Below are experts of layer 10 (counted from 0) of a mixture-of-experts language model. Rows are named router (the router's row for the expert), up (a neuron's input weights, with its number) and show model dimensions 0-127. Each number is 500 + 40 x the weight over its row's rms, rounded and kept within 0 to 999. Numbers have three digits each.
After each expert's rows: a language model's description of what the expert responds to; "gets" lists some tokens that make up at least twice as much of what it gets as of all text. This comes from a sample of Wikipedia text that the model never trained on. Tokens count by the router's weight.

# expert 27
router:447562473459528463490465479476436544447523496523460525541541526572469454528566550471480507552520547540554466522441507540504544466543524473472528589537447528458523441505500450483468518541467479482558529450461470467535452557455533454509550539461476557511527468514556520550485491546448484521454559451502538466483539574534522534487455515446503558565464517457458529437568448446522554438515
up0:524556431558453516537497496478508463574471563591451466474446451561530486448473509532515515548521505516508419488516518497537563457532469540500558469464507472550538511559460508439527487512421489511574441439466446503498530408528583516460495461483490591465483493537620460510464516552529502500481467487499508528519507586459486520504462502510499462491494491487505468414496476537521438524491
up1:470470478467625464564492444528499487500492471505526527557517507481547466474517516482500467489520494496609550485529461510502477491490561512447526559469498502561533497566534479480449497516467482483517477509589440556493444560515445487565499579436547504478558444507558527475470467489475540484506570492505441433446489468571530501487578475523506454506484477477455562521432481456580496431470
up2:496529460519413507501529492506485469492488564469501457477529477440519480563533573429537410482407472516494499562452617543509514531485526507514515509612492512506505440453436498489422566496411427492479488524463552492520560526542506501513569483492478533501459474459506547501464496464480546520447486505554483453539493542554485595491446489512479496497525493494497466562510516508500435446540
up3:410577481449449489501582511558548507467542498493442463493501520501517510493453520493507441533559546470530489529497489469433454525509557567453499492466466523505519503542557480530539532506444528502473478469447552530510510536484489473443546476495476492501469511464477563547545486557392485522486553424466471509465410567523512573528476476462405453532395525522505489491509576469520532531537
up4:474467541475550556531474475516450451504525559531583542545457514520529498539572468479475479545530404467505581488490466493485413427547528506447574566517462475487533500462419496473499545510472482449502495481515544465534495468537473500506421495503497475420509515494476496506485386493510531453503466469541462577478524481530549502410510462506563561530459545510450577468487531518488550525487
up5:463448480555462471514538436432581489426513480557414455484528466473464449513473503522395532491442495533509537455481545511482569475562545557491503479480464561533471529542495459457467459457471520493534461428494492450529502474473548480526555563471512477446472486481465527548496586464548527448570533491490471468542495448499574505515516577473486486557492561467572539548501500477463487501535
up6:516490486492503453515495493509554539592499541540525466503459547443484487543510496498489500427550485525463482594482441509483459502501565430499530497492500433469446456514505420517514580442568437463470496497468520563483501524537527400435485495474524547482481509494475522493475454525569544463454515489472538516429487530488567497510520502528486557461486577501518608525591425480565472534505
up7:443568498516511468497530435493479503459552505494509456484531465540447485454452486442534609503474499500556530518528516470418508507495499476519538469575438512521598538571434538515480430505543474524467448523441512478560445451540495451617483448543497532534500487546485537546472494508551453488571453500456557497469499542459508544444446554489487508521506433493531462502499431484482542476512
up8:523500490557553557467549541520528493478496565431518482475511454452515450524519446496443573492509603454522510528441500496479495478608537426486515431524514466418500521483555455436517544549498435493508483535518545468466446483523445511472551501537525497506477485454624554511494515513488449517520539495548530523493491552495524504448471499575487465429406511457490531531455507464513506469446
up9:440510524445522461470519484458475540496510462522504441455507480508395507513478557449494431538506511489505431484495440532460512468469518458575556513585496467506510475428529540492484557498503497502621552441416521522508415490521517493494498552440494594439524465468499510473456520522563500501494511500515487572526516532490497507560449465476495527574514506540544476422462432557475449532530
up10:437509519481484529562482465419548508528508527540490443515496491480503498426514490520475587566529443502492479529499529436489485500543459519526476572509447557441461441453538436522503486453471442537516556448430502476568566519445519535531501511446556520485527445525539550518407467490466452453510470479455518450519481557477488577463490553481493414536559486512475589477514475528496542449509
up11:503557548505583508435489496536515527512520544477490490448554431444420504499506498484504481452471568486576514508503496511522533555470461470449466502505493478471551452482442587489484565505467491442523469487543534607588500489424579506519491453508453531490463479491509458416470555500457483463470461409570428499513581469505520557505517490465560537504473508474503522524566502539495503511458
Description: First words after line breaks in infoboxes and headers, such as Born, Preceded, and =, plus verbs like dies in event summaries.
gets: "=", " m", " her", " due", " from", " de"

# expert 13
router:454535482477503481518470475478431538470514505566466459555553554531427453561565464472441503554528542547555464523428548552503536456550522460470547530536449533453542483505493455469487518532504446437512514435475468462551518539431551469449538515478485557505499441527555517532528484502449524475459528433506523462472514540540532536496457492431527537559452526453447531432560452467526555455533
up0:520492483578523574469489551510497451572438565462423476482492543515522440515545481456507504493521498557490475457493497541481476460547561514447491483489533496496461498497557449490466456465443484494517556424474466512591484471460536471453503494559591408450469531585521529534553464538496489521459546425579478543463450468519489461484391525501500489556493506490548535485521483512520528553491
up1:486468529485469494527468531460528512445556525512449458460428554489557514478515588492493507470415515500533475485463489517597500507539430453393458492582431490459532547519467536562533484524456568437440499493543447480529562457474532504468508509512449491527588501526518513495505471548481490578486513489575514449529546522500486469469523497470481556511443473404549540515513484454522486559512
up2:463589551485527558510417463494498462532467489471538422558529564507519550472479475474525582506519476544515448549498508459445556531537523523456516467490468480433545556428438514538527510518458502494510415461508499492419407513538543474549520516522385502500501472464424523501458525483534521537506497544540510542467467501502485517512477456496552521512508488429442579499543557518465445479540
up3:486546504558529487466530464541458542503517424441420452509535524555534462439497513526485548506531446532495537445581505522425468519536532479452473531486497453492473550461461479446493529609491430486492507528545515463475556488454532494468484532506489429458581508488487511497471494501474470509505443561565531479547460511454496563534415435540490510564450535485471533489509521606505566463535
up4:540578488463441519531400474497469504537492500503520530599501522489586475507546548476451541473486521524478451546549497439539490479499473505531580585483524511519423451528529538540483496529432526491500455473516449425473524545561514520475507502451489521477457523482530414543436464515515563522439565499489544469549459534445505494461527414544521524484541447552485508512436450487485562523477
up5:548576400523459493478468429484488437432526527558544503555517525499530484513484565478500395491584523461532454481471509475506501549538502509484529510454506535472530518520514473460456477491582439526533556451544537498563506503505509543540504436537505545483567408529486480500471499455487496546451491473565492539517522508462401520482574464423419494457571485501523470493454517461511519516497
up6:501455564444535472482457464477510586499531440422456511525571502495400439544467554505529579494524563462562457430499608461530480502556604456467459457501507471522509457506556500436552507469517610501494544542487403500499521509461543469518482550528526529504455522479481494506459533476503472475475502502491486511472462478501536576522510499479476538511459434461495459474520518485511487530473
up7:520502463525551520516485545452485547435484556469539461579544487593492537529515500482448478462436546549565459510554438552491452546546499458516530477436500478546466445524488441428477467496455562496484480476431487534502448452523608432457562506450455505490415466545507472504565477532472487524437526515454481510535475518560486563527472530475517443537485482478473485526496451460539492532544
up8:460513487471496527399363486476472440487527546476465397492438492567576506535537501493512535480524545548429527546418566482511504516553531535520495501467485486438576539511505459487495498558534400548482474536479556555469490485523486503460490471485479546515488449524483494527488589481556529517491539394515476531510507480495516538473563533482516512530534485542439500530466467502473538490463
up9:541533526491546537496364514510493502513550491530472491499534513495487518511602548441464464455555525555598522425541473501501548517488507481470526469541425515492495420503423448474439546562491487496489441475473516453505524470483590471507504516439559489523542499532483475537480496489490522505468548539499460433478466565432433508500504545498520601478463513524500485495445468501484488477594
up10:504587468532494515584515433516444486499452516513578504585527500538456442474552513590402479483496517491545436511509532449485508553451501579488534396535479477535499513468542479518526508419536508501508523447522489494523485513485494450529496470491546518487467501542522582529495523498467503476473491447545580515569487480476473503423502480529513518556482519546489471470504493585480447468387
up11:558534530531488540482538506502468567482454474462554461494470477526545450568502521512508487515463515486496463445410516577438513481537487519520552450466444521420526564474553514483471515536490518460558476473503492534480469440426558450544520469482528470516467566494579511516495539447543481485501506511591530455510571459450476450474419506472532489563446502498500462526625486521484435474461
Description: Technical or mathematical nouns and word fragments (launcher, cube root, axioms, system, role), plus However and that.
gets: " that", " P", "0", " M", "it", "i"

# expert 9
router:408545494472503471521460470472437527447530514552485528532564558482450471519554473439465518536519565530514496504486549558463556477563526486469530563538478535459533517497543457482456504556493439453531518458459482456532502532449538448508581553511457528521510445544559484529542515531448557477459561437485524446465561558555517517492454556475477515553466520429453524458534462445490558447517
up0:540512472516470468468442456480479444497535497563444556504548521539463441523525465509475421498546541527502488547541498576565554457521531446509502496506491470491512517492485467517509515461523518502495539482498563495514473491412418576484489443460497565519428450509485477463562497519537566411520550456471419433496549478503483534506485556468482409493562499458542524509492597514531562550450
up1:388483514471550414465538435548463469473509496486516463529571493479510508433498548500456507469509520582536533562442461531429464532541445482521507561519424562549610539512493459447460522501549503472486523532539451506478515530552538491478516487487498546482422502473562469470514506497471437467531550574493450441488514482534532489469490473435543548529533462510497460495484518524553517456423
up2:496460520569480477450478494587521527496504594471516553488501481452452467508383553511451469584484480542424520537434526531474549417544528527443605508524486446533463532462519491510518541474443465573522523409479477507511453516509451441515483529504524546482517515551564505510540489520537542509434477499543535488489538502485512466464500428513491543467459499450436533549447491497483468528526
up3:475487563479534479517445521442496488557453484469455483539483558494510498497477465520544508528482536434504629532475525477484508425465536451516512518503498535437547498422604509600499488438546506472514521495478508501461449484441489525542497542505538467487516517520504477583477500542471561526436524536466467512484529493529535533499427447481552508507512492563513431527588396501512504468414
up4:490532482505515421554527515500413458488518490441530477497548600464491448493489487478475461452529478459522411494547566500542429481519527462403529509438557471503518554518531483542523470542477519447553539488446446458514485502460552542485520465525470539464482469444448494493557557516502476487494463516554487526483439529525462436497486558609465531492438501489491516576456477476548540523578
up5:443527578479513536515454443468531545466499448497520546551508474505508568500447533517550513473540454502482556467482497415518584481510615497425497428489514429449486548500513397493503478455510514458461515459505483494498498476492515486519490472500482565478566466516602535493538427576524457487450514448445453475557529571485511509534511549496496508528455472535508530431567531509532489545490
up6:424476472425527509494516417565534483484523488500512500506502480553527489512529561514556469493466556463491486530527544547544509496487446492461503456538447451587506448520430458479446513508529499430511523484495540518547456521483480496463449462529505506505545517539566547467456489491407419514475526528511549504432474486500529533466466521564498537408544538492509550556517402497403587538534
up7:533526463525489526481458474476396526463524567531486554474416510515485521481541496537483531493475524509450436540494484456507523581515564459464493466564544601520534453504501500492487463561458462536462473500483426559481493503520476505498546626513494483463487459540461490492479523479468538503473426485504596494533456514488499460528495511541520550503567451540526530368498471489501498519413
up8:489568518420514525487499545434485469482528547507428536496420519491528586537554479424520430459546517488511373493517483531498488437556417505478544562501477500525470531473444579445473462446520487581502485543491534488500516554446555538478532439514498469562508507506420513524485562528465496545490477459531429451511461545479585516544477515460546490521497498490473547515507512512509509515493
up9:437518388519557476480472423562473518440483525580494463502482482460495463481587498517455530503514521482519524466529514514461448498508537515559536531575451634508583552482480508513518492441510474474540487555562507479412518469463522435474473513500502456453475452541498488487498508537485506445600538498495488422492561547549517483544510548481493526547489527436468458519548530496484498463504
up10:540470493488551532484452422495429565472452478588465549511492523527423517474491441527514505508485536463527539581496471460451450449482567496448524484465457512461513521502496549528475486501503548478528514550555394489501471555482567504518480470550487467533517471552556516457426524511431464524516511493466492464591519442517531575420532499455486486492514556444567533503549523551515453562487
up11:538481514466525454440474530540525508462556495518485529506557516517496457478503515485436454436526529452501492487545506528526515430451521437542457499525497435479498499479500417492474559507465428549494478529547504595462508523480578496533505553485466596469504509584550442500577475468462484487503571443428535544451448524435462514544423507482505499533495535494464538559466491465600513555505
Description: Scattered tokens with no single theme: backslashes and minus signs in math, broken Bengali or Tibetan bytes, and common verbs like is, must, turn.
gets: " is", " was", " +", " not", " No", " −"

# expert 18
router:444547486427512464510427481467453544432508500534456515532538557568440453536557463453451480553542558538545467529482543555466545488567529456449525546539465511454533492481523481478468502540473451444576529438492477458534471528448547484497550534473480537542592463496557487562531513525449516487447541472477537449466522539518518513487452498465498534519458518439456509459574462452459549452528
up7:564484587518487540554518482547522559557512547513524518511569512472469492546510548496478595558418433504502504514445525452460521437595454413508496531466474491440473430513492401471478473565507475495578485443433495527532491519517488521511492524546427491518488534457439471462543548488479578497484522495440503478457444492565504504482441465470495459495467503529529501504480480505551485511427
up8:523598534466457417537481434512502579519504463521496426547582606434478391528478440548500487483530497472486442502463533489424491516559498500469433485441463570538491526472511481557498474475517556512485599531514472470527499448541465517487474500475546474506538480465497533485505523602506440510467490508491514494478538542498527518465408432505547476532459519512459483489502471493479468474493
up9:474519519511472514526525543517538406503495505540519473551546459526525560497498393501446529441453469472532479438522550570483471505497484506486468515497455521405470574466441504494513486560481502491475600495503488450488459467533547508468540490476571568518602522534501478571535510507450548474491451455506483540510543524542518513466481551470501518607478530498454507515515455442429511501406
up10:427499530422521480465482479496433538462441544485572521498437451446481506486482491592464446494548526533537539541438512549506488439486487493447551555539451515509535556499532550482450507512509506634481450456470493484505528497469467491510472450537565452470508536520471518414461470508513461412463518590549510448470510493509490467498468511542488549521518464493491450509598488540546525461513
up11:449435532516488512479511464529483506481551537575524554530495516565450501461538501563436553555579482502417471523532473446525503612490519526444514496521493457558544513517551478480446535510478485573528540509525552456514505506481530500554456520465516479417473501461516480538464483491475473578510489462476466542472420467411536517406551492478490460454493430452442499550529444482509546494530
up12:474474496537461453530566488491504475432588499446455414506488509445441534505464555441488521463422506574529544425441510521502518498506494540531565477544570508492588519518510547497513448541554501505513481476494501474508512438477566424512535501474517492571534503458501511534462538571561484503492451507473473527475469531461436555476449494509558542502348511480498484479499480505533535483536
up13:540557465502485493572464503476549541450472507527454515502463460474551494483480532517452507537438522595402516485540519508482544472563553486519543537455497528430478410509542490465510492425453534480498489442474458454516535427511512520484542474561522488513492499533509415528430507533507549459327482553514560506517496471482461515524492498519490485572547492500526475517543499513571513476521
up14:483516459495551437533554469570495562490453535509441469446571505460484512466474523453467425494512441517539491514475408483515528537513514533483542571496450529482520523462515560504472511493455546539501487559594400496476556529404551482540429506467525502501517463493510542528459578502494506534495525474476502500509462417507517532471513512438455524560425443416509427516503520525547513533476
up15:501487544450526487535530558480500525547480516453440515447498468519512474409482459504441501513551597513481523537444572525417517532475506497438544497402492510415542462500446468491505506583482476453448486482469480498493456541557518575543430537604511515594533444511575490549508533477506527519490473528486508478503510500459504448485493537535496533490467520478507490494468469477436598530535
up16:454503516448428545556502491516509468522487513565501483536500602515449432456451545517499494551466501481512553554546522572505472540541556520501442443457449466430481513492490516539453480557463507475532574493474453504447490478524530519504535548497599448446453486529433465542551472551476544542509541558536538539482469469533532467507526478484544527462422508416465487490461505412462467469470
up17:500501478434522471536506514426570536531503572465491546499537433464453473476573559539487553481486508495501461489467466545400550556524540489482602461528455557541553435492505457469481546551460489553585482499515444529494512507546486487566565532518494485543525469453495476496531495450448523484556455445542458531495501439475483497518453552364480528500490489477480508514446517544501486513471
up18:512549454482489445541504524465497473475543524477487450518521493464475468636491536440555490481437491525560499528501540381427554534478459426522496518485526527540406443570527478515485460466468509500451458492550518537467503548481500468499500544458429534535484478533511619522515492504468534533550543547414509502518563468535567531442501551514501501503438501508536521453502471486473517496506
Description: Year and number pieces in dates and tables, plus evaluative verbs, such as praised, criticized, and "that" or "a".
gets: " that", " a", "10", " |", "5", " same"

# expert 12
router:458545495467546469546458468489412529439531489563429515546542536526457462562538592480472515567532548544526499512541521531528537469550513488467534543555502545459534526526530496459440498511496439469560531453512471453515508538466565471499563549500489529491466474503536489546504518503426463515426571462473534457465521550545545536495467480443533521531493540420457542463554449450477552435546
up2:500464516497494431510523525428419495556560517543532591511445452530543465441507505533495507523454448605503444528485450480490500466617503526544527554458511546454510518434474467445528465468527488440489486541510582515540484503418448492531507505547496522535536457458520514503486596520503473531450488493500458528523496539556502532522458513550433515471432469505503521451546459529489566522447
up3:542585454575523541529520438527476492538475445444466528531450475436538561497469490541481520515525495475475547510465449585588482483545507497450544492513467499456534505519439481481558519519543522527530520521500502480643477498490501427530527498519488535465538507534519476479516513461415541545433563516546490476544458454477501500460470427501562488504458515416479564482464487427544484453519
up4:536469484528447465494490479501453535538511522552412516499525472465561554542511428519504518515484493481568464477477472563501551425448490517508501451551502461528477521479501489435517539513568456509522451482533485559422489547469545536531494465407467488526577484488443538634536445521525494484537576454457513460493573476515516518484495429507419506489534510456480518512519488465447556548563
up5:434484545481508450424405527543449547565531506462501515498482516438490536526480517510452580520503474512457598510495488521498579518514509508502526524484601469435458582409518541515506486435545470421429468519420506512504495500458488500498545440543515549521511474530493482523581524482466499526471530583479512483543505505435497541510501574426498482511505554485465457492469440527493483535466
up6:480488521497499513477432529518510476440549490496476512483550502497519543489476519502471552560478461550491522507436500486577517478514520460499539455561504450584528451458532528518495400471515507478568511539432455500507542539416483464472505487433448492536535487516516569435502515476503503522424528528455611463491530519493481517607494453472548475542501498585521430514556437505514467522401
up7:534525562473455507440479485563496584491483568546514466534465484476469419503471517515483482555538461526475530544532557512469523517535513512548507545615496486443484510447588529517535509487484455461518565471494402540487520518443472500540556553482530493456479531486449405506519463470494499487476483552549521437465527472570537438484477424490427510471484461490435509533430477506513530543442
up8:457462533475518575542517566484512479532445466467495512519541553615447488533473505513426516565427524439446598554577511476511500494517518440472510534504535444446542554481539485465476468465490516480492573530540463512467435468525528546453502477497560598488473511483518496495495493535501486523490608453529510470495485434538491457482549475463505534470465506462443567457541558466458485486508
up9:485596476509502515497465546505478482487456456494469482611547490525540577514530491509491496506468487525476506428449448475491510379448534504468471476546501528511501469499519471486494499521544571515484518467465525514500473513432555472514570596465413577523588535510476584488457490508435519504468531448460614445536553540502512475467515536507534533456486504508529525552500471506496426504491
up10:567523492418495470529500517520445519461573469469453481473459532523446507488448564458464509569486516520531487490584503441506495480475521532412501562501546459490458510483530490437480530543444489477565574445527514480536502521502469445492510577441505457582543467507477492417513526451512477478558513511536532486540504489547554511503437538531471405500530526543605556478458444513489437510498
up11:498562523453469464451540560478458464460477561517461453496472527468506523456521421605589536518539421519512463490550519430471510461485505537434501568483510556480460560493515530428500453553468507480494549473489462479512501562517507558520537521578478473497451415502492492521510497551503460501522530503553553450481573508558519441504399452518450550476533503569505496484440504530501517472523
up12:447510551576420501510441459498427500504550558536509528548474527458529497495529537552516513569478531523520493551574528482508490499462442545505488552498462531506542530479491520513465493540422517503450509587485477505471492510479472470488453482557447499475436492451473427502558451560467586532495604482523549544479497542434503449514467507506449523491522491557433591469438483428447514519490
up13:455529472501493529536507499475493484539468523546471490502545519454447499518493551482523502475513520450506489492586524505517522517535487543453389493580498581577544540480571542517585458548416541536400472489425517475477530475504566516462510522463506508451528468498508499482556560546515463497469535474524504484468451532484517421547460481515392483523494566547468527467451489418445485507455
Description: Direction words and place names in geography and route text, such as west-ward, North America, France, Little River.
gets: "–", "|", " to", "11", " back", "13"

# expert 39
router:466538495458522473536476474468424557444518483545477502505541549540443457543543582463469430546527518567527472522509538581507531457542533487452527551523504515454546538546531483472445499535501437471539524455475458455521501539457568477503562538472473541487503450513562462556548469504436557500441550444500545469427500530529510539489447471482544540537453553437458544467520425488492554458525
up4:523500450530527568526531399566438518481531504441478507540540533468505430567554487467440537476451512476515481585493487552537487537507537465504498517469457505448513545518523529463461427436555511571502488443499520458447406546459548489492503460542517547522418429534533521519511477461509481512537566589475498552495507506568527501442513470414455484514507508521549456513483530505528569490500
up5:483462512492474504547517455547499504556484502512498460492533481520485432568491598518475469552459564520622496485493455550453538488508536496529529504483435381431521439570475498446471490495519498483503550553520458520440510565415530479499530561515479499497481451591517411457468454564432475494485453493500529508508491506477553528478494540489521478501500533464482552528488509409519537482442
up6:529554553484556476553454479526534465500552533461457477472457396486498514490501450450492561554470523526513489479525409620493537490558597487510483544427483508471598481493535473500533424552459485519585463521513479501450515501528534523479513509500497473481569453511521419487504499496494489484468543513472475530409510571499543481482498511549462445501567509427560516454517536483514473514470
up7:493509524481442549510463524472478473524555540449484428491430533392507493565516499514514546562465535481549489484444541497491543451533503458555505535477536522405506530460492452465427493519556518490549517471448554443460549547540493484488527511543482529580533475505483537552438533546514507527419518464455443508459562469515459549572505490520510481510544522565481560518412468522500550526435
up8:478536500539488529508452433459524516470550543477577538513582497483543544429512505482455432539450520525521435520512497542520501524481538537482535417455514450460489480548464543478450497524447497470485504470478486444526491455549495507527533493483435555477485500453500498544528508553585471563487460512494492531394450588446541493539480481534528527408480552521499450530569464470541531607487
up9:447512519499539512595506477503500491498529567540531469553498484523491529457499429491465461488518524458510458485444520400440614443500517576468501510428469460504457497451530449483443524477536515503515438470460501506523544443467543506453543458494542494549520571559557485525514470503513593493456552435498536515454555478449500557471497495533511519512490407531498542560455469443543488454454
up10:427483540624516429520504457481559447500513462517498541611517505462502528514491441555466506541511505562538469487504495525533553577500490532483507543438499524434507484516469450505497465510527486490551425532468477501510519475490523487500427421464515418541554522490576496490500506589500536534478537421431527497433550552488487471481509504498444479470451515456544485465458532448470426483527
up11:472517475551472505471491493442477532493488481560490570517539564515491505418469510494496468594596480536502473642520440474557469533529444494566464518531564444510541559555479503426471459474508395486485550514534493505476481468506546457462460508495461538445485491512488512482520466473547548489463447517491526465540451509550443473538506528498410504523518508542496501425498528543473440468467
up12:489578460496398476490510547409562465494474482511488439552520482492459530520489521493492520511564465543512484539526520501531543499485477520584399502520560505448450432503548418488516495459475522505487543618528494469469505498525564536465511521524408472502434458514515476562481516501522451480405497493487493413457498505527552479483455507559488497568541505465488490429475477553558504510511
up13:494484536472533487466552548554517504429497513476466436520531578546422485505499504588488503498404543521481432515475487510468531433420490440482478491398548527495496546495523470509524483489501542471509498479518537425553495464453561447465463494525537519589482493590497466493567554473556459527467474528496535576493534445514457569434486532443474530537503514473499465508551519529555520484454
up14:472474534543529549483534487432563535492567502499415526550530479532525513456552473426510457546404496552514385525512532540519505484461555430472475534500552505459470483472508434532486525572471500503516551464553500530503515533527543504489476561440527465478534420551537481526507530535469449433561492487437456505513469434507472531466500580488590439474493493515495519574484455479497527519510
up15:465493459543519529483497459524424469497472507477515473540530461606455431446514551488548486496527496413490506495524487421459530517537480436447538499523496557524555548475500551588425509538480485556521507505536468542543473491542534491496496480494505506521515551562474492540529575467494494478492457490424460521448474501441439486540464488517497543581438623429468579479490466521485499452511
Description: Country names and capital-letter starts of sports organization names, such as France, England, AFC, FIBT, plus the infinitive to.
gets: " to", " R", " W", " S", " F", " D"

# expert 2
router:468556487437515471521465485468463538447541501551460501522545554507478449588558501444455536560537552531549487544496514540487532459552519468454544541553491507469537454499503458487476516540468442424558517452482481449557514540431556470499532535485467549509498458507572509552527540520469516566459543472500536449445546584559519514470463510441515531546482542441488536448565460486440536439506
up7:550489543523510536451502455582482530493458592513450486523541543496523468441544502408454520486489504478558517535591548488464466504495526417486539468576516455412524447445478505435489480538441472466546491497451502547576490574436519468524517456468509510494485482474531501482583551486492528524530439481509496540504521480527499483491471488531486502478496406575549548460460563497497548444448
up8:473510493440506531494550492446487478471522532518456552467395534534523526490494551539455551486518501539496481588512475482534519571518555515490514530493516444445476483549599501537511418529480522471473557427508464473448488471528517487502591449476464488537492491492493514480480550439397482537442543544504450429504538572563525565480483510537438482410470512437463557484492546499488520481492
up9:487499459456451443457519488511406479423474518456502492503537470481561539507455527544507468464530520503537512529586463488421513464515550521543483488497489448503562487467510426492472551460401529605478527470538481478525513554540453459487495549480531527502503466494551494518574436525477504495521477458428561464452549570539473516545417499565469480565446473572505526453513522550493509480533
up10:493523532476548455500537503505446475543487534442498553449476500465525524558486524578518575463588539467550512521528484496425499518483543525442518520507490537449544528492479459489467399554518494477488498364499534435480486493476578482508500544454567473451548438488516451515472562469476461534454505493489585504489425443481535532456500497534493467512477538461562553495461466407477509499489
up11:494525543488557512470399479503512473456568480517456539502542452418565516534513449424557461547498504508417455588433479519457470525522445491529536557488503514511599503481499457481455445521483564489467544504500437482476526500459600566510505535495582500467531475489539509458539445528453472535450423516489549485486587529461488537510503461491507479499538467443506499517518539472533474527466
up12:521496470459532442516533493470546567509547480488517499525397543495481501504510501556455512507462512428455527382471460523509542431468528524491523500494453535491567519413520499492555549518459535458533471473590450483482481446546552501518524555527477551475511504554536587571468516487492451459515499511522444492464538448497482492497488543573505479535491529555501505451508442414579452434540
up13:531521567453543515462471526522466438508539464546449530506441433520489531522436539526524525481458447520515459492448422514595570496468501494556527604506471478499542501589494490510501491516493505516412479478473531512548554522471564506488538443487543583511530520454533503464432544474457483485455503513515491426500569403480522541491466572501476499481498515506458499527439494488532501425580
up14:504495517522544489547416457450487466594434505485503545459487504518578428545478490522528526454419462525485544540455530552554498571518510473484455553478546522484555493530481453535514576513502492438554474555479467601558546475453594466541519500435518480481538422459499451504483474511504474520482522486446545496545518515553501504494467503457459488476514538519505565519456413442498468484452
up15:472498563484524422476468384505510482502539500557526505483492486467533449521561494530441391553551536448584505586506498508516519576481511431497460434512473485486463516568489475512497437490523481463490515449435474515472491580455511497468455500492500531491507446554602519451488500543552473479547408544524496514486503466543499471496534571481487496450505573464553535535507536497480454530505
up16:621499422540516452456503497527513479419502500464549518562543484473470532499531519463488490433492466504475520560490533490461541498539523496441548491464482441407538479515516461432554487509546426502513536462400557518560487495440508538524540486492411524495457533514487491467455549542470492530466547442537534471528464544525539567427524516479527512520519489432433470564465496533553480535499
up17:477519482437529476468611440475517525467576534496498494531444503511506537616447485487512435546579468488491476470497570568491473473503457517498479535449494552437491475536460492491488474535347496475511500524466546566493557484492571511539555545500565476489447471460497515480494485476460491437429504490497528531508468542527440481468476496486478525534491504488473543458469463481555551575456
up18:499475424492519521543444424596530480462541511565459532526472481491488475539485444480497525503452478448503459558509540504535521438503463578545464486557532446556492493551435497509484472539438444506539467510464523497516431519549554486478581453427496565530492456549520497492546605429489521484530558499430459524465547533534507528471522530486490496519433447502499502554491422534441461505502
Description: Short syllable pieces inside foreign names and technical words (Ad-ele, sympt-om, derm-at), plus table cell separators in track listings and tables.
gets: " |\n", "in", "i", "on", "ar", "al"

# expert 22
router:442534451453512480526438481463458543442544511541458492542523541516463463573539434441475444549510537548568489537537536546540517459529544472449544548531457519479532443478475472452473496535442447441515520451459470457533516540446536473504533543470467559498491439560577491546537489498456539532464553481443513431469520530542487540495491512479543550541446554449463523455568450489505543441524
up2:500532586432485428458450484517447521489570502541481442529509547503428512525464569475488466525534458507496489464455474579541519487464518494446469563563512476499558529488543541481555513482490551473479528515524438500472518416486448533455497479554459515467460501444516540547448430564542496482446498537563494505411557473509438497511437528545496518566469530528514438540543487494481460480586
up3:499425519498536502468459459546526446530559535508518405531511438460469501490482494514493535471615565520513481550500450530521555490510517487507487554451518451458518503513490492544545447468473507474524526477482476491529509546527472447502459527549472524391535405524504437498503578401493587459469514508432529525483535499498497581552521397509494493557499529510485524480496559526439494473453
up4:511506499527502486483472522479418516482490560472544509445470521484497474513412466504523544508483504489509579453492519459488558558503593448536565443481549519489557492502505481527533534519384537479535537460474536551478507423598507478521559464432533580550450461488565502571472521449493478518452480510475535441509521479464502564424499470491538530617503481519540456495493480469476490483487
up5:480510462543521498521483485492460548574504432497503423553464494488488443477526482522411492462475492452457493514482502546448526524518521458499573553486441483462523500468497530454525523539496456527522485535435510531493519601442504619509511593458495521443512432484527555495473499495478549460488513492540521465535488410528500448454477476535488531406555497497548523580590453514528472435509
up6:434539527488513533496508482551524501412449532407520523525506460465554520493555504555478529536566498477482474563380445491550512431550487465507486483591546500494514555508468461463523535521561464467489478483453459547490509547491467490571490512428543528542508429582521467509513503540461534560560513532512502423504483533472502473461492435498486511465487538536403524528459533455534526534455
up7:455433442533517522513480518474376579498496556466524490524459454500474431505483527443545527471470459545567448479575493536487515468503563492527476490480536519499485453518542427505501442464486493535478513468497512554527456578488510485454518488502496498561488484555488496463481470483504542563400537510403533549433566554538539545529428544506475525501476507509577478482434459536542501551473
up8:490563501494492563422477411533484518547521500482559517431528571479461432519522492471495536487499535504532411571444426498426447518573500480537478513513459449510458489485568506408478496523500516503527549503517522468479467504511488474456477569495490616442533486506485515566525545463528533481560448440577510561539495516520437544534516508471470535565481514524523474522481463448558500476495
up9:521521487467542488495472457514460473492554452458548499513516489540523432566538519529446485431580489518508493577535461506447498549435527476476492570468500546519589497542557493464461483486598423482523482569535430569502526497541543511456514479533519496473483514485531470552462478475427545499502510454494510579575493548462483523509527538472428422407544550490478489497495440514518520467440
up10:496506421489534502440492454446520547549427523535422546493479481543545479418432502494482486517481543467536530518483489565515486480524484559480482507447483549522440433484473533472494565590411427559461546429522543452516490566432497528526518578457553572524467455498534516440519487519546528485537460486509522495524530491496564500488537475456496531449482405459506509491511518476497502424508
up11:468486488545543524496434489519492455518524514508485508542449494436474511546506580497522439527473494520567451472496469535525458539429374477489510564519432512510508539583436478561453487454541485516537508428431527460517490484455475473473551512472494467515436525543493566525549540520510484382542569495538501511545491463562484535506499441482513552457450532561472481536497520561428489522512
up12:496492523431523504475466582472508536544460574472449447495488520561434476485564485493447495496569531493579526539580481509540543536513426514490460493480473488529461525481506503497514494491474435577515512526517528478470526483397448455499456590481487528545527509496521543490446436430436514533516507453576452482573561465469481539517457531447528526544488561431494429530486529504514530521450
up13:453498571466493559449521528535531504472470479498525447540469476474545451603455437486490496524523593477599566471446462534409536511430532437485487484531489447505532504480543519414538520462528501474519529518508484445463519547502501549464477505503475505525549470564522541481483423522445513548482469525520551464517544522524513556531529459454502516426528487486474471526485445507587573506427
Description: Quantifiers such as most, many, several, also and of, plus nouns in headings and tables like chart, serial, prototype, and table bars.
gets: " also", " of", " most", " many", " two", " several"